From a checkpoint of a small mixture-of-experts model trained on Wikipedia: 11 layers.
Below are experts of layer 7 (counted from 0) of a mixture-of-experts language model. Rows are named router (the router's row for the expert), up (a neuron's input weights, with its number) and show model dimensions 0-127. Each number is 200 + 20 x the weight over its row's rms, rounded and kept within 0 to 999.
Before each expert's rows: "mostly gets" lists some tokens that are sent to it at least half of the time. This comes from a sample of Wikipedia text that the model never trained on.

# expert 3
mostly gets: " which", "a,", " who", "es,", "y,", "),"
router,215,199,193,206,199,206,198,153,196,184,175,244,222,209,195,224,206,186,211,239,212,187,211,189,230,220,187,178,178,189,180,200,230,197,224,230,204,173,161,196,212,242,172,185,203,228,245,216,161,176,206,197,199,222,193,252,153,196,212,185,196,183,209,201,214,231,216,199,207,189,220,206,213,213,189,181,211,202,185,156,197,236,209,187,204,173,180,201,196,211,210,200,185,197,211,176,205,166,188,194,204,180,216,197,193,207,219,242,188,227,202,221,221,160,198,160,202,193,200,207,186,214,201,206,220,185,189,173
up0,202,171,183,201,203,156,217,215,201,199,242,198,186,180,198,220,212,172,213,217,209,195,213,175,219,182,187,246,191,208,190,204,173,196,224,183,211,214,247,160,194,241,254,171,153,227,204,216,212,187,220,222,210,198,177,204,218,212,187,195,193,204,190,186,221,235,231,207,201,204,198,187,209,188,192,194,207,182,210,207,212,174,207,202,196,208,192,226,171,222,204,195,211,190,200,193,233,186,203,209,159,198,265,183,181,201,184,185,219,202,196,180,190,208,195,203,177,232,177,220,226,215,185,239,180,186,205,195
up1,197,198,214,174,200,166,176,224,177,210,196,214,186,183,166,196,207,193,205,194,154,188,185,173,221,222,208,191,232,171,212,184,214,184,217,206,182,180,223,190,196,195,224,193,196,208,218,220,164,231,216,195,198,192,230,192,231,213,195,213,191,168,222,214,227,213,212,188,213,157,207,165,185,168,221,203,149,201,184,220,236,212,238,190,220,205,185,208,215,201,202,182,199,182,173,190,194,162,185,190,174,204,203,160,186,198,202,216,207,184,209,249,241,215,204,221,223,203,204,204,193,209,194,151,173,203,207,188
up2,194,173,213,246,198,212,213,210,214,223,177,196,194,201,212,218,214,199,194,179,206,207,174,206,227,193,195,211,194,206,161,206,207,198,185,193,219,193,216,199,181,230,192,191,203,219,200,217,221,189,246,227,212,219,256,189,206,232,189,194,205,198,185,178,172,230,203,231,226,232,183,200,201,197,194,262,208,217,181,197,209,180,185,189,240,213,185,195,229,168,187,227,176,170,198,212,204,179,228,236,204,197,239,206,182,197,207,222,242,218,217,212,229,226,183,185,239,193,192,202,189,204,180,231,197,186,204,218
up3,231,215,209,253,183,196,146,243,192,217,190,198,232,172,182,195,212,198,227,185,247,176,231,197,185,211,188,190,174,196,216,212,172,213,206,217,167,191,187,226,180,206,173,213,180,236,216,197,174,225,194,204,225,175,191,208,190,216,183,208,199,216,213,206,232,202,226,170,190,173,171,216,205,182,205,219,195,247,214,175,207,206,209,181,235,227,207,195,188,193,194,202,171,192,165,190,186,205,203,214,210,236,181,198,192,185,230,194,211,210,201,218,221,230,210,194,189,226,209,211,180,197,213,214,167,223,193,220
up4,191,201,159,164,225,187,187,198,173,200,181,195,204,192,207,187,197,187,210,195,161,206,221,198,199,209,193,197,180,183,196,205,213,211,195,192,214,190,185,189,224,239,220,195,206,194,188,186,175,182,165,200,189,183,221,169,196,207,186,203,210,208,209,185,242,189,231,224,214,211,186,232,199,231,241,213,190,195,168,190,227,184,172,191,231,217,180,207,219,203,202,210,194,216,179,189,232,183,184,208,177,181,236,211,180,201,216,194,218,234,211,160,247,206,203,224,200,223,174,152,245,219,193,191,220,170,166,228
up5,238,180,219,175,203,198,214,216,219,206,214,232,182,197,175,214,229,221,225,197,201,186,209,202,207,199,156,204,189,196,183,205,217,198,211,181,194,212,223,177,141,191,237,194,196,212,202,223,187,227,188,218,177,220,189,186,202,185,234,175,242,230,193,212,232,196,189,188,185,169,206,196,173,155,209,211,188,185,162,161,253,190,217,181,193,205,199,223,195,195,193,207,186,193,152,199,216,234,193,200,224,186,190,192,165,199,187,166,189,198,183,195,203,201,191,194,172,196,233,184,196,212,229,209,206,212,181,218
up6,203,220,205,172,190,208,173,245,217,198,218,196,197,206,205,195,193,201,220,152,213,192,218,209,183,151,174,184,165,205,178,225,192,205,186,206,223,234,194,193,194,201,240,174,191,212,194,221,232,218,205,191,255,192,180,194,195,240,219,232,195,226,220,187,186,194,197,210,230,215,200,186,205,189,176,191,209,170,183,221,232,228,195,200,228,186,186,225,185,233,173,221,168,223,178,197,188,215,208,218,201,197,190,196,203,181,209,211,189,211,182,182,198,195,212,206,182,242,193,224,185,197,250,237,228,212,198,208
up7,225,145,196,190,198,231,200,184,202,233,222,170,183,234,219,238,216,222,205,204,178,208,207,221,219,190,223,212,190,208,189,228,212,179,186,208,221,197,183,208,198,218,182,210,214,210,226,193,201,200,191,207,200,201,213,174,206,194,193,224,196,176,190,194,180,219,196,199,204,218,162,203,145,206,197,226,188,204,180,208,187,193,204,195,217,184,198,206,221,166,209,209,166,213,226,234,167,168,196,210,226,211,233,185,181,213,198,227,241,198,188,211,245,203,191,185,225,195,167,160,212,223,182,176,159,189,236,188
up8,170,200,180,170,211,198,194,192,201,198,224,178,211,190,184,197,189,194,204,178,166,188,185,187,225,217,198,203,190,201,219,215,226,178,166,194,220,207,207,220,215,198,220,210,207,183,213,220,204,227,183,219,199,188,185,194,191,191,250,191,208,218,209,199,215,176,242,169,168,174,200,184,208,192,192,188,153,202,198,195,186,205,203,220,197,183,226,181,216,214,189,180,195,209,250,205,197,195,198,185,209,177,168,207,202,181,193,199,167,220,175,225,188,179,200,201,202,283,189,225,246,221,200,175,204,249,194,224
up9,228,223,156,221,196,209,191,215,203,199,209,193,206,250,201,218,193,194,174,205,214,194,190,184,185,224,182,191,211,184,211,224,229,216,195,206,193,204,216,190,182,176,227,169,211,173,156,184,194,210,176,198,218,211,178,211,223,242,230,195,212,167,208,185,214,198,217,229,193,228,213,207,244,205,217,197,208,169,173,244,227,183,181,175,208,191,192,195,213,175,191,192,221,209,202,195,171,243,193,200,208,219,172,215,232,187,212,197,211,240,193,184,184,190,202,211,197,238,232,226,196,185,157,216,225,223,191,202
up10,238,210,206,241,192,231,167,215,208,179,181,207,208,187,166,214,162,201,194,167,185,185,220,198,212,227,200,201,174,208,208,225,210,183,201,212,181,192,194,221,221,206,211,155,184,225,220,213,154,191,247,180,193,185,196,208,209,217,206,218,189,192,201,172,177,239,223,204,228,161,205,183,232,187,201,208,191,203,196,186,199,190,201,209,205,192,157,191,226,179,196,206,208,206,192,195,188,190,218,188,224,205,208,171,169,204,232,208,231,171,206,167,235,187,181,225,204,241,195,192,236,206,210,204,198,217,222,233
up11,192,183,205,213,182,183,184,202,205,204,217,197,175,210,211,218,193,219,212,184,196,219,197,179,214,154,220,224,191,193,194,208,194,218,180,197,198,201,184,235,169,215,218,202,162,229,191,230,222,173,255,211,198,203,211,182,194,231,176,226,203,186,175,181,215,223,220,210,206,214,178,182,181,213,199,210,213,222,193,183,223,200,203,212,216,199,181,212,197,170,198,232,189,177,189,220,201,205,206,236,179,230,254,196,174,206,190,216,259,191,226,182,240,223,199,190,219,204,181,198,198,246,194,215,185,181,235,234
up12,185,191,237,179,209,196,225,179,183,205,199,188,194,232,195,194,155,189,226,216,169,193,228,210,195,193,203,201,181,207,203,201,187,183,194,215,203,180,205,195,223,167,230,184,181,198,216,222,241,179,175,220,236,169,200,212,229,213,171,191,223,202,201,234,246,173,226,194,177,186,193,214,182,218,196,211,204,211,163,222,197,202,183,185,246,200,188,191,185,221,189,177,193,209,200,173,204,187,195,204,198,204,168,224,165,245,220,220,204,206,201,202,176,238,190,198,180,174,218,216,205,229,187,224,215,212,157,172
up13,180,217,190,218,158,215,196,203,213,218,191,171,193,193,191,211,166,240,204,177,197,212,203,197,219,212,191,181,210,176,223,199,205,191,173,248,196,217,206,225,185,207,210,209,218,183,189,212,188,189,207,215,224,200,177,203,217,203,240,221,209,229,195,201,205,183,226,193,172,175,209,172,184,230,227,245,205,202,216,142,196,198,193,217,234,249,193,184,160,184,202,218,198,211,185,216,179,186,211,240,234,206,217,201,174,201,227,172,226,223,202,195,184,211,192,216,228,213,186,202,237,224,205,182,168,192,200,201
up14,249,207,152,190,180,201,206,177,180,194,216,227,199,204,193,202,207,199,182,185,194,215,159,192,200,173,224,214,236,152,193,182,222,192,218,197,193,210,191,193,173,203,212,190,156,219,209,192,222,212,214,237,223,170,201,183,186,200,174,222,214,199,186,218,181,181,183,175,206,193,147,210,199,197,208,210,154,211,197,184,198,210,213,205,185,191,198,242,196,171,186,185,169,178,189,192,199,190,140,184,202,208,202,214,201,185,199,174,196,247,200,171,172,202,220,202,181,188,205,175,213,211,171,200,190,192,220,177
up15,212,223,199,213,194,208,220,194,201,214,171,163,199,201,202,212,154,237,192,206,174,260,140,192,196,199,201,190,223,181,205,193,208,156,169,215,206,226,218,199,199,206,196,174,214,202,188,198,183,192,207,197,216,199,170,193,224,198,185,222,245,202,187,231,205,200,194,213,205,181,211,230,197,183,235,244,180,204,207,178,208,185,196,205,184,219,230,193,202,194,190,203,158,184,195,218,224,220,217,232,190,186,201,203,171,193,226,184,218,169,164,173,178,189,216,182,197,232,214,171,208,200,226,193,206,217,183,180
up16,206,213,210,242,206,187,212,170,195,173,225,195,202,206,204,228,200,217,215,232,237,180,179,190,211,184,211,179,217,172,204,185,213,179,225,229,154,190,204,206,217,185,215,181,206,218,218,180,185,177,184,196,249,171,141,197,217,190,215,217,190,186,209,226,203,194,206,158,231,186,169,220,184,157,184,208,205,234,182,203,199,217,216,164,193,193,162,197,201,183,188,184,192,190,209,208,237,212,196,210,207,213,204,171,192,195,225,202,212,199,204,189,217,200,226,228,178,188,208,204,202,246,194,204,201,187,241,216

# expert 0
mostly gets: " In", "In", " \"", " under", " (born", " =="
router,223,204,200,191,193,245,213,169,219,207,222,178,219,205,200,235,204,187,210,219,183,224,224,220,199,197,182,180,219,220,186,179,180,221,219,233,210,207,183,170,232,246,221,210,189,211,238,177,157,194,233,238,195,215,172,228,210,195,211,200,184,222,217,190,191,203,219,202,234,182,193,193,177,193,203,173,179,183,194,155,212,227,223,190,201,200,199,206,218,197,203,206,193,189,193,197,236,189,214,191,226,221,237,176,194,201,202,224,197,184,190,217,215,185,163,198,189,184,226,188,174,186,171,217,220,245,229,200
up0,168,187,189,222,211,205,223,217,166,180,225,184,235,219,210,209,227,175,176,198,196,196,225,214,228,227,169,178,167,186,229,172,219,210,185,224,186,234,186,204,231,181,197,170,224,198,204,217,192,212,194,201,201,217,187,168,206,239,179,214,199,197,180,205,210,228,220,179,210,198,205,200,210,182,216,216,189,234,220,238,211,175,217,181,194,195,182,194,164,232,193,235,206,193,182,214,214,171,195,192,164,207,197,218,202,208,162,209,209,159,232,196,199,184,173,210,191,213,197,193,254,211,214,200,199,235,215,190
up1,183,200,200,200,202,214,192,200,185,171,197,197,193,232,183,210,211,223,213,205,216,206,182,210,199,207,183,198,158,177,223,186,227,171,228,198,210,194,231,199,189,207,232,166,190,188,206,221,177,192,189,186,231,197,196,196,175,236,201,254,217,196,176,222,197,206,202,203,215,191,178,201,197,198,229,208,183,227,149,199,238,186,150,214,232,211,210,258,230,191,205,208,185,184,203,215,205,200,176,217,194,225,189,213,187,197,167,239,235,198,199,221,163,223,172,210,215,225,198,199,190,235,186,211,220,215,203,205
up2,228,214,196,187,202,206,170,209,177,197,196,191,214,191,217,185,215,208,205,197,208,225,188,229,210,195,211,181,187,185,195,261,234,190,214,195,194,185,220,204,176,199,235,164,187,182,164,232,211,214,149,218,205,209,179,214,167,207,207,221,196,158,210,216,225,197,213,182,173,203,229,193,202,188,202,173,209,182,173,218,198,172,189,183,204,197,180,158,217,192,203,215,171,154,176,176,199,235,211,241,165,221,195,200,206,201,185,179,214,200,193,188,189,202,203,218,181,222,190,179,206,205,237,202,222,239,210,175
up3,203,192,207,221,234,224,179,185,198,217,166,184,241,232,200,213,202,209,202,199,195,217,220,225,191,220,173,160,225,209,198,181,175,216,192,197,196,198,214,237,208,210,205,164,141,208,255,191,215,195,152,219,239,201,226,190,219,219,240,167,213,201,204,210,209,196,208,196,204,204,170,204,201,222,201,222,222,201,196,182,207,175,200,191,188,196,203,202,204,235,194,177,198,170,160,227,175,222,214,217,201,218,202,180,177,210,215,208,244,195,213,197,186,199,222,210,230,205,203,186,168,200,228,190,217,202,185,190
up4,198,231,195,218,194,188,220,181,188,227,212,223,235,195,200,202,199,246,220,144,172,224,213,196,225,161,202,187,194,214,197,170,188,202,178,186,221,176,186,165,189,238,197,175,189,167,219,182,192,198,197,201,220,178,208,202,208,232,190,201,182,204,208,189,225,193,191,205,217,201,171,189,189,212,218,221,198,193,204,163,205,192,205,210,199,187,205,233,225,232,165,223,186,186,208,175,190,237,204,233,182,210,249,229,207,184,228,199,203,169,212,211,198,188,177,234,195,201,210,198,220,219,182,231,192,177,158,191
up5,201,193,160,227,219,191,189,201,185,162,177,227,218,219,198,235,211,215,182,216,236,228,206,224,208,221,231,191,202,159,226,204,191,185,204,195,154,168,180,196,206,213,187,197,184,197,187,181,189,174,191,195,215,157,236,197,204,181,230,190,185,236,195,209,185,196,213,190,169,177,206,212,183,182,230,207,232,206,199,238,221,197,189,169,229,204,205,212,191,186,198,194,162,239,188,196,191,186,196,246,214,219,192,220,185,201,241,210,189,191,195,194,231,195,193,234,182,205,172,176,204,188,183,220,205,217,211,212
up6,199,190,226,170,204,231,200,220,226,190,212,220,209,175,168,218,194,200,221,190,201,178,165,214,188,207,146,197,190,180,202,235,196,194,176,178,167,221,202,209,204,210,184,169,170,225,185,212,188,157,228,189,239,198,227,225,211,185,211,171,200,180,200,236,188,212,201,223,190,168,171,201,223,227,207,185,211,215,183,158,186,190,170,203,178,180,214,195,221,172,168,231,217,181,191,185,208,200,207,210,196,226,180,209,180,245,194,185,220,190,212,214,201,226,199,211,178,213,199,183,207,171,199,234,207,176,218,212
up7,167,219,132,196,195,210,202,205,198,207,194,229,186,217,208,196,186,170,207,188,184,222,189,206,200,211,192,206,181,207,182,199,190,213,154,215,207,175,217,171,164,193,185,208,170,197,204,150,212,223,195,219,180,199,166,223,194,195,192,223,221,223,188,186,193,199,181,222,178,204,243,215,230,191,217,191,191,189,170,168,222,180,162,211,210,215,213,200,187,215,183,201,152,207,194,202,175,203,204,204,192,213,194,236,165,215,196,169,194,235,201,212,194,175,216,197,192,229,214,174,194,224,235,228,189,197,233,184
up8,213,194,176,180,202,203,231,195,154,210,195,205,204,205,203,202,207,202,179,187,149,194,170,186,214,192,190,180,193,194,222,191,214,173,195,187,208,194,190,219,176,207,199,173,141,220,208,180,219,181,214,185,199,187,171,190,218,260,232,212,210,211,198,274,168,189,193,218,222,185,205,173,186,201,196,209,153,189,171,223,218,208,208,199,197,186,195,203,205,195,201,220,195,211,202,199,205,202,194,225,148,194,192,205,216,208,151,181,195,226,218,216,181,189,192,215,205,195,219,215,223,211,217,175,220,178,214,184
up9,210,199,200,213,186,191,233,186,206,194,174,184,191,200,183,174,180,205,190,180,200,207,194,217,186,184,162,222,194,194,183,175,214,198,209,176,205,184,186,177,191,201,198,201,225,208,183,186,202,194,189,181,251,150,190,195,230,192,177,210,208,220,182,196,216,177,204,233,201,207,189,187,219,209,220,183,175,221,194,177,226,187,196,217,197,222,177,176,168,186,200,203,171,249,205,173,163,157,215,209,177,228,186,202,188,246,213,211,202,203,175,206,199,265,172,206,175,218,202,216,221,195,205,208,196,187,227,151
up10,218,202,159,185,191,178,209,192,204,157,227,199,218,214,189,182,178,228,202,201,182,203,217,193,184,219,204,222,197,195,203,197,213,172,219,211,197,195,211,205,225,229,158,190,239,224,217,172,225,207,198,221,210,194,249,198,209,185,244,214,250,223,226,193,217,204,188,215,210,209,221,228,189,220,203,183,200,227,218,181,224,194,212,196,207,211,205,236,202,159,198,206,193,177,210,223,235,218,183,215,201,205,177,214,194,211,248,225,202,221,176,223,206,216,187,162,212,221,218,233,227,203,214,169,171,208,206,205
up11,200,190,178,195,214,213,190,197,208,210,194,230,188,205,200,175,210,204,230,174,187,205,165,218,201,199,234,179,208,207,206,223,212,186,235,223,198,226,195,187,209,202,220,210,158,194,193,155,156,186,188,206,230,233,200,171,185,210,233,237,206,172,191,197,197,202,211,192,169,157,198,221,154,166,197,204,201,171,196,185,179,195,147,211,234,187,201,203,234,203,187,219,206,213,165,232,213,185,208,215,177,179,175,192,159,193,183,224,192,215,187,209,200,212,208,193,208,210,217,183,210,179,196,231,174,216,214,178
up12,205,243,175,234,202,168,175,201,182,219,199,221,184,237,152,203,181,200,212,215,207,194,181,194,190,192,203,198,221,191,171,179,197,189,174,200,242,199,194,196,196,174,240,222,230,194,160,217,221,215,223,229,199,207,233,199,191,183,212,201,191,190,194,222,197,183,229,240,189,225,206,163,192,192,234,202,190,189,196,198,190,200,215,218,188,186,211,207,189,203,199,204,196,211,204,179,212,240,199,201,204,213,229,211,186,191,197,268,185,192,170,219,205,250,190,194,188,193,227,193,177,216,204,200,201,200,233,243
up13,221,153,187,182,218,178,198,188,221,189,230,191,208,217,182,196,187,176,167,210,208,216,200,243,193,195,179,225,169,220,170,175,202,187,189,214,181,181,206,261,246,190,186,173,161,201,253,196,218,186,223,187,169,204,233,189,231,192,215,219,202,184,214,178,214,198,216,213,189,204,210,177,203,199,208,216,232,195,194,207,180,186,212,166,204,201,174,203,176,209,201,207,193,217,201,210,191,191,205,203,214,189,200,162,221,191,204,232,244,207,192,213,171,185,193,193,193,220,172,167,231,204,218,209,198,188,172,212
up14,174,212,213,238,185,180,211,206,205,202,180,224,228,195,217,207,209,208,200,193,179,165,188,206,171,216,192,198,193,206,188,181,210,197,201,211,187,205,181,181,243,201,201,150,189,223,183,223,206,203,248,199,202,208,217,189,181,195,193,169,233,208,217,213,233,240,232,197,197,193,178,211,232,171,200,249,168,229,204,182,192,185,169,198,194,239,202,215,177,206,201,192,192,188,205,192,197,226,167,237,226,198,210,214,206,184,192,219,151,174,185,206,181,210,191,190,210,199,200,180,224,209,181,221,241,225,167,184
up15,184,235,173,183,174,159,201,200,201,234,238,191,217,213,189,215,199,185,175,216,192,205,194,215,167,189,195,182,174,177,242,200,190,204,196,213,163,198,188,194,177,155,192,164,206,195,199,179,207,162,228,208,225,187,203,201,230,223,207,249,196,235,197,210,201,197,189,241,163,210,216,200,220,172,206,190,220,239,202,223,181,185,230,181,199,209,218,200,198,197,211,239,204,174,198,218,203,200,177,207,165,202,200,197,206,227,223,209,185,224,219,211,205,174,190,212,244,192,176,192,186,206,198,189,204,176,177,184
up16,201,240,223,213,196,216,195,221,222,148,197,176,189,217,191,194,229,222,203,194,247,201,209,230,218,207,177,192,192,187,233,194,194,178,191,190,206,230,221,191,221,219,215,187,215,175,186,219,208,193,175,187,225,181,163,226,198,181,186,231,232,199,219,179,245,209,212,197,231,170,156,174,209,230,196,213,206,229,176,202,181,208,169,203,184,186,164,175,180,179,195,182,191,217,172,216,238,238,218,186,199,217,180,209,202,193,224,173,198,204,215,162,207,215,204,198,206,213,208,199,220,205,220,208,206,220,199,190

# expert 2
mostly gets: " the", " his", " had", " first", " were", " this"
router,218,204,181,202,211,213,184,187,187,194,166,223,203,218,155,208,220,203,209,221,184,208,206,199,239,191,178,170,210,212,210,227,215,186,213,234,197,213,180,188,225,193,178,189,210,219,205,216,187,191,215,235,226,231,210,210,187,209,237,215,211,228,204,197,198,223,214,214,170,209,149,215,212,204,191,205,179,236,182,165,223,214,197,203,219,168,221,190,221,192,232,203,164,196,224,186,243,181,179,187,200,194,207,182,195,214,222,209,180,176,178,177,226,171,159,216,205,209,198,194,188,215,172,211,230,180,174,155
up0,203,207,205,181,206,213,221,212,186,208,185,174,238,225,215,202,183,213,159,217,204,204,202,203,196,184,215,219,205,187,189,210,220,190,207,198,196,206,217,181,163,214,210,195,190,211,172,194,217,184,246,183,178,165,193,214,215,194,217,194,231,216,189,210,189,237,223,189,216,190,245,188,215,230,227,224,197,223,175,223,180,204,177,200,219,191,211,190,181,193,215,234,192,180,178,193,201,205,190,201,213,194,191,200,169,245,179,199,217,209,184,160,185,272,236,214,198,175,199,190,221,254,212,223,202,218,219,218
up1,233,176,194,191,175,227,205,219,211,172,169,186,192,208,217,213,163,203,164,170,157,188,186,178,223,229,174,180,166,211,206,194,198,198,180,193,160,216,219,226,196,187,216,218,185,204,179,191,200,196,193,224,196,221,192,168,204,207,224,206,208,180,183,206,210,173,209,184,210,173,196,215,142,197,175,204,200,190,184,177,223,176,202,169,178,193,181,198,216,201,189,180,189,190,161,170,234,161,194,189,216,190,186,175,188,198,205,191,248,244,174,207,212,195,173,215,172,206,180,196,209,203,228,196,208,199,207,221
up2,182,199,180,201,174,216,189,230,251,218,189,203,196,238,207,186,196,186,202,195,232,203,194,212,213,176,186,254,208,229,199,197,229,207,243,235,194,225,191,178,243,215,226,203,203,200,198,175,212,184,171,209,189,218,210,195,211,181,158,196,215,175,234,215,197,219,224,210,188,171,181,175,232,207,205,217,176,223,201,179,214,177,204,190,244,195,210,209,211,210,186,218,196,173,192,177,200,213,165,231,230,225,189,203,224,233,185,193,209,194,228,199,192,233,217,218,179,193,209,194,207,196,203,224,214,232,190,180
up3,225,234,256,221,200,181,203,185,234,201,240,195,224,184,196,217,195,214,194,195,207,212,178,230,182,198,194,222,167,194,152,177,182,212,227,188,187,206,190,230,204,209,209,185,196,189,214,215,193,229,197,176,207,193,179,214,184,206,160,229,208,215,218,203,208,179,205,192,190,168,250,217,218,203,208,210,138,216,184,221,173,195,197,218,223,216,156,213,187,227,206,213,213,176,206,219,187,176,192,213,205,249,208,216,189,199,195,210,189,221,221,181,206,188,189,204,164,189,204,180,201,183,223,194,194,163,209,200
up4,189,230,190,186,194,208,178,200,199,184,221,177,178,201,208,216,231,219,210,172,220,181,175,231,217,194,166,209,203,211,175,171,239,221,217,182,181,208,162,190,189,189,209,158,148,196,178,211,198,176,165,232,192,229,203,196,209,179,230,171,222,213,182,201,212,193,171,219,174,172,211,213,177,232,207,188,154,187,178,194,198,200,212,229,201,199,195,221,181,183,194,197,183,192,184,209,196,198,229,225,201,194,173,195,173,187,220,228,205,229,187,164,226,214,209,198,176,198,181,214,199,198,249,211,190,199,208,174
up5,182,205,190,235,243,170,198,214,193,212,169,196,166,231,205,195,201,227,170,234,181,215,203,206,168,177,201,189,197,217,210,213,176,224,210,233,172,207,196,176,172,169,226,182,185,187,172,205,208,197,203,211,211,205,173,189,248,214,203,185,218,238,191,215,190,212,241,199,243,179,255,217,207,199,209,212,215,192,185,187,184,183,221,203,208,231,185,188,192,190,196,222,202,173,205,218,194,213,190,210,189,222,226,183,208,199,183,229,223,177,181,229,171,190,215,180,186,222,221,199,210,193,171,224,197,230,223,208
up6,205,224,227,211,209,237,207,200,215,187,209,194,214,256,220,208,163,207,191,192,201,203,236,208,227,207,231,203,181,202,221,197,211,199,222,186,190,193,188,181,171,212,206,207,210,210,172,218,214,220,182,220,221,183,198,206,222,209,198,219,240,210,222,186,218,198,233,217,241,232,241,179,187,153,186,201,209,175,203,176,207,190,198,190,185,215,175,213,202,196,188,162,182,191,198,169,198,258,208,192,196,191,213,164,205,188,163,224,213,216,182,202,195,234,197,209,156,235,186,191,222,195,183,206,204,221,214,213
up7,209,178,180,189,176,189,169,159,184,191,181,189,215,162,202,201,209,191,221,218,225,196,195,178,180,225,220,199,182,197,172,214,199,195,207,181,222,182,247,233,213,204,197,195,213,213,207,219,168,195,140,190,185,188,159,194,193,187,182,216,195,196,200,244,180,220,206,183,172,144,196,212,195,204,204,200,218,218,216,222,213,207,180,210,159,248,161,197,215,211,186,203,235,206,166,215,186,208,230,212,190,202,200,239,191,186,191,183,203,206,235,229,214,223,203,204,192,208,184,198,201,197,185,222,189,221,204,190
up8,207,203,204,216,213,194,189,200,243,188,196,237,193,225,227,193,191,180,166,181,185,216,193,221,220,179,204,191,228,194,211,232,236,194,217,204,154,179,174,211,200,188,250,169,170,180,222,192,227,207,153,229,220,162,199,183,185,197,203,180,204,212,204,193,198,176,192,215,192,221,209,186,189,180,207,193,204,167,155,204,233,198,249,213,196,222,188,210,207,221,194,224,200,179,201,203,207,211,218,176,207,199,187,209,199,196,157,194,242,205,204,188,190,201,181,203,178,244,177,202,239,209,202,191,218,205,220,194
up9,205,197,206,215,184,217,195,217,258,189,208,222,202,241,184,204,178,235,179,175,203,180,202,185,157,206,164,181,202,175,206,208,186,158,232,219,230,175,183,208,208,183,204,193,202,188,205,194,173,203,197,198,196,187,205,225,190,211,245,183,186,200,212,229,205,193,185,178,214,186,175,213,165,167,212,214,193,180,210,179,223,168,222,217,225,226,205,196,184,206,182,194,193,215,203,214,182,176,211,200,199,193,237,221,182,175,186,199,188,197,198,181,227,208,182,234,215,183,193,146,176,230,189,201,157,224,188,217
up10,181,210,217,221,190,166,166,209,178,190,222,195,170,173,181,194,187,227,204,162,221,182,193,181,212,202,213,225,205,157,173,196,213,202,190,230,190,197,187,193,193,217,207,202,163,225,206,208,162,183,198,194,191,155,208,190,225,185,223,203,221,228,216,200,223,171,183,219,189,159,188,186,215,213,182,231,201,232,195,220,193,179,205,221,218,230,172,194,231,207,206,231,182,204,206,196,201,196,200,228,213,156,215,186,184,235,194,219,193,205,173,212,231,249,186,209,207,196,207,174,186,202,241,212,214,209,188,176
up11,220,200,189,171,193,209,184,187,187,179,181,220,207,180,183,220,189,202,192,226,150,212,203,163,217,171,192,206,183,179,210,183,203,168,188,213,201,212,161,204,178,211,202,189,215,229,217,217,204,209,194,189,218,223,193,215,199,201,185,209,179,231,171,228,191,226,193,185,171,214,203,174,187,206,204,199,191,167,169,184,236,193,215,167,177,168,194,199,188,176,191,230,228,222,163,185,184,208,187,174,175,229,165,174,165,190,222,207,205,212,210,165,229,182,187,220,211,204,197,172,194,201,222,170,176,211,182,250
up12,205,226,174,207,177,229,209,210,205,212,169,208,220,205,221,192,190,193,199,187,162,216,181,169,206,175,143,215,187,212,199,198,207,157,186,198,199,208,231,185,195,162,187,189,188,187,204,199,181,176,184,194,176,234,218,212,176,210,178,179,196,183,202,213,195,231,185,211,210,187,193,185,236,201,180,206,226,203,205,206,206,191,186,198,184,239,173,229,167,206,197,191,212,188,202,201,181,206,201,220,174,153,197,169,240,163,241,173,202,211,212,217,214,183,188,183,217,219,231,185,208,190,227,252,197,223,201,215
up13,204,191,193,219,167,205,191,205,198,216,154,223,196,176,189,193,192,209,211,207,208,180,191,153,224,193,168,215,175,203,221,183,230,203,230,221,209,248,230,221,199,139,223,203,219,211,165,241,190,206,162,194,196,236,194,188,193,189,222,186,209,179,212,226,181,190,196,193,242,204,170,208,200,186,194,218,198,234,191,193,200,208,183,203,207,191,198,196,229,221,196,202,187,218,204,201,167,198,202,203,164,214,196,207,174,250,179,211,178,198,198,231,223,223,207,210,219,191,203,193,187,202,226,242,184,194,209,179
up14,197,198,174,195,186,190,178,189,216,205,190,200,223,238,193,210,185,191,187,206,201,228,230,229,207,197,244,184,171,199,213,193,217,222,200,210,184,208,210,212,193,226,208,187,199,213,185,206,232,169,216,206,200,226,163,199,206,211,212,199,228,177,202,195,213,225,233,175,195,160,195,194,185,234,246,219,203,202,194,178,215,177,208,165,190,187,212,203,216,152,204,192,224,161,178,183,205,227,151,190,220,206,215,193,159,239,214,234,187,191,212,169,213,190,186,209,217,198,226,172,191,234,212,177,215,229,210,215
up15,193,195,227,216,208,193,164,191,230,215,210,182,193,210,174,222,200,218,180,201,193,240,205,165,227,194,213,177,198,210,209,216,209,195,191,189,193,240,214,219,226,179,198,187,180,224,151,195,220,211,175,212,217,212,201,186,262,183,181,248,190,180,225,209,221,192,193,206,173,217,191,226,202,187,208,243,209,247,202,189,228,200,169,212,198,193,206,201,200,171,210,214,192,185,206,173,229,196,184,178,167,232,180,198,177,223,227,230,178,203,194,170,195,198,185,206,230,218,174,206,206,225,207,170,203,200,214,204
up16,176,172,235,214,207,168,192,188,212,199,174,211,223,236,219,201,148,182,179,207,185,204,179,236,210,157,209,221,197,207,232,182,215,193,234,203,187,192,222,194,231,211,187,196,212,209,185,240,183,219,189,215,194,197,219,179,226,231,171,193,223,192,216,191,195,233,208,195,164,180,181,194,231,176,236,214,227,201,179,207,184,211,202,161,216,199,204,200,226,188,194,217,187,208,189,170,183,197,209,222,230,183,184,208,205,206,162,212,232,208,183,173,155,214,213,200,170,224,205,204,202,226,204,205,213,218,190,183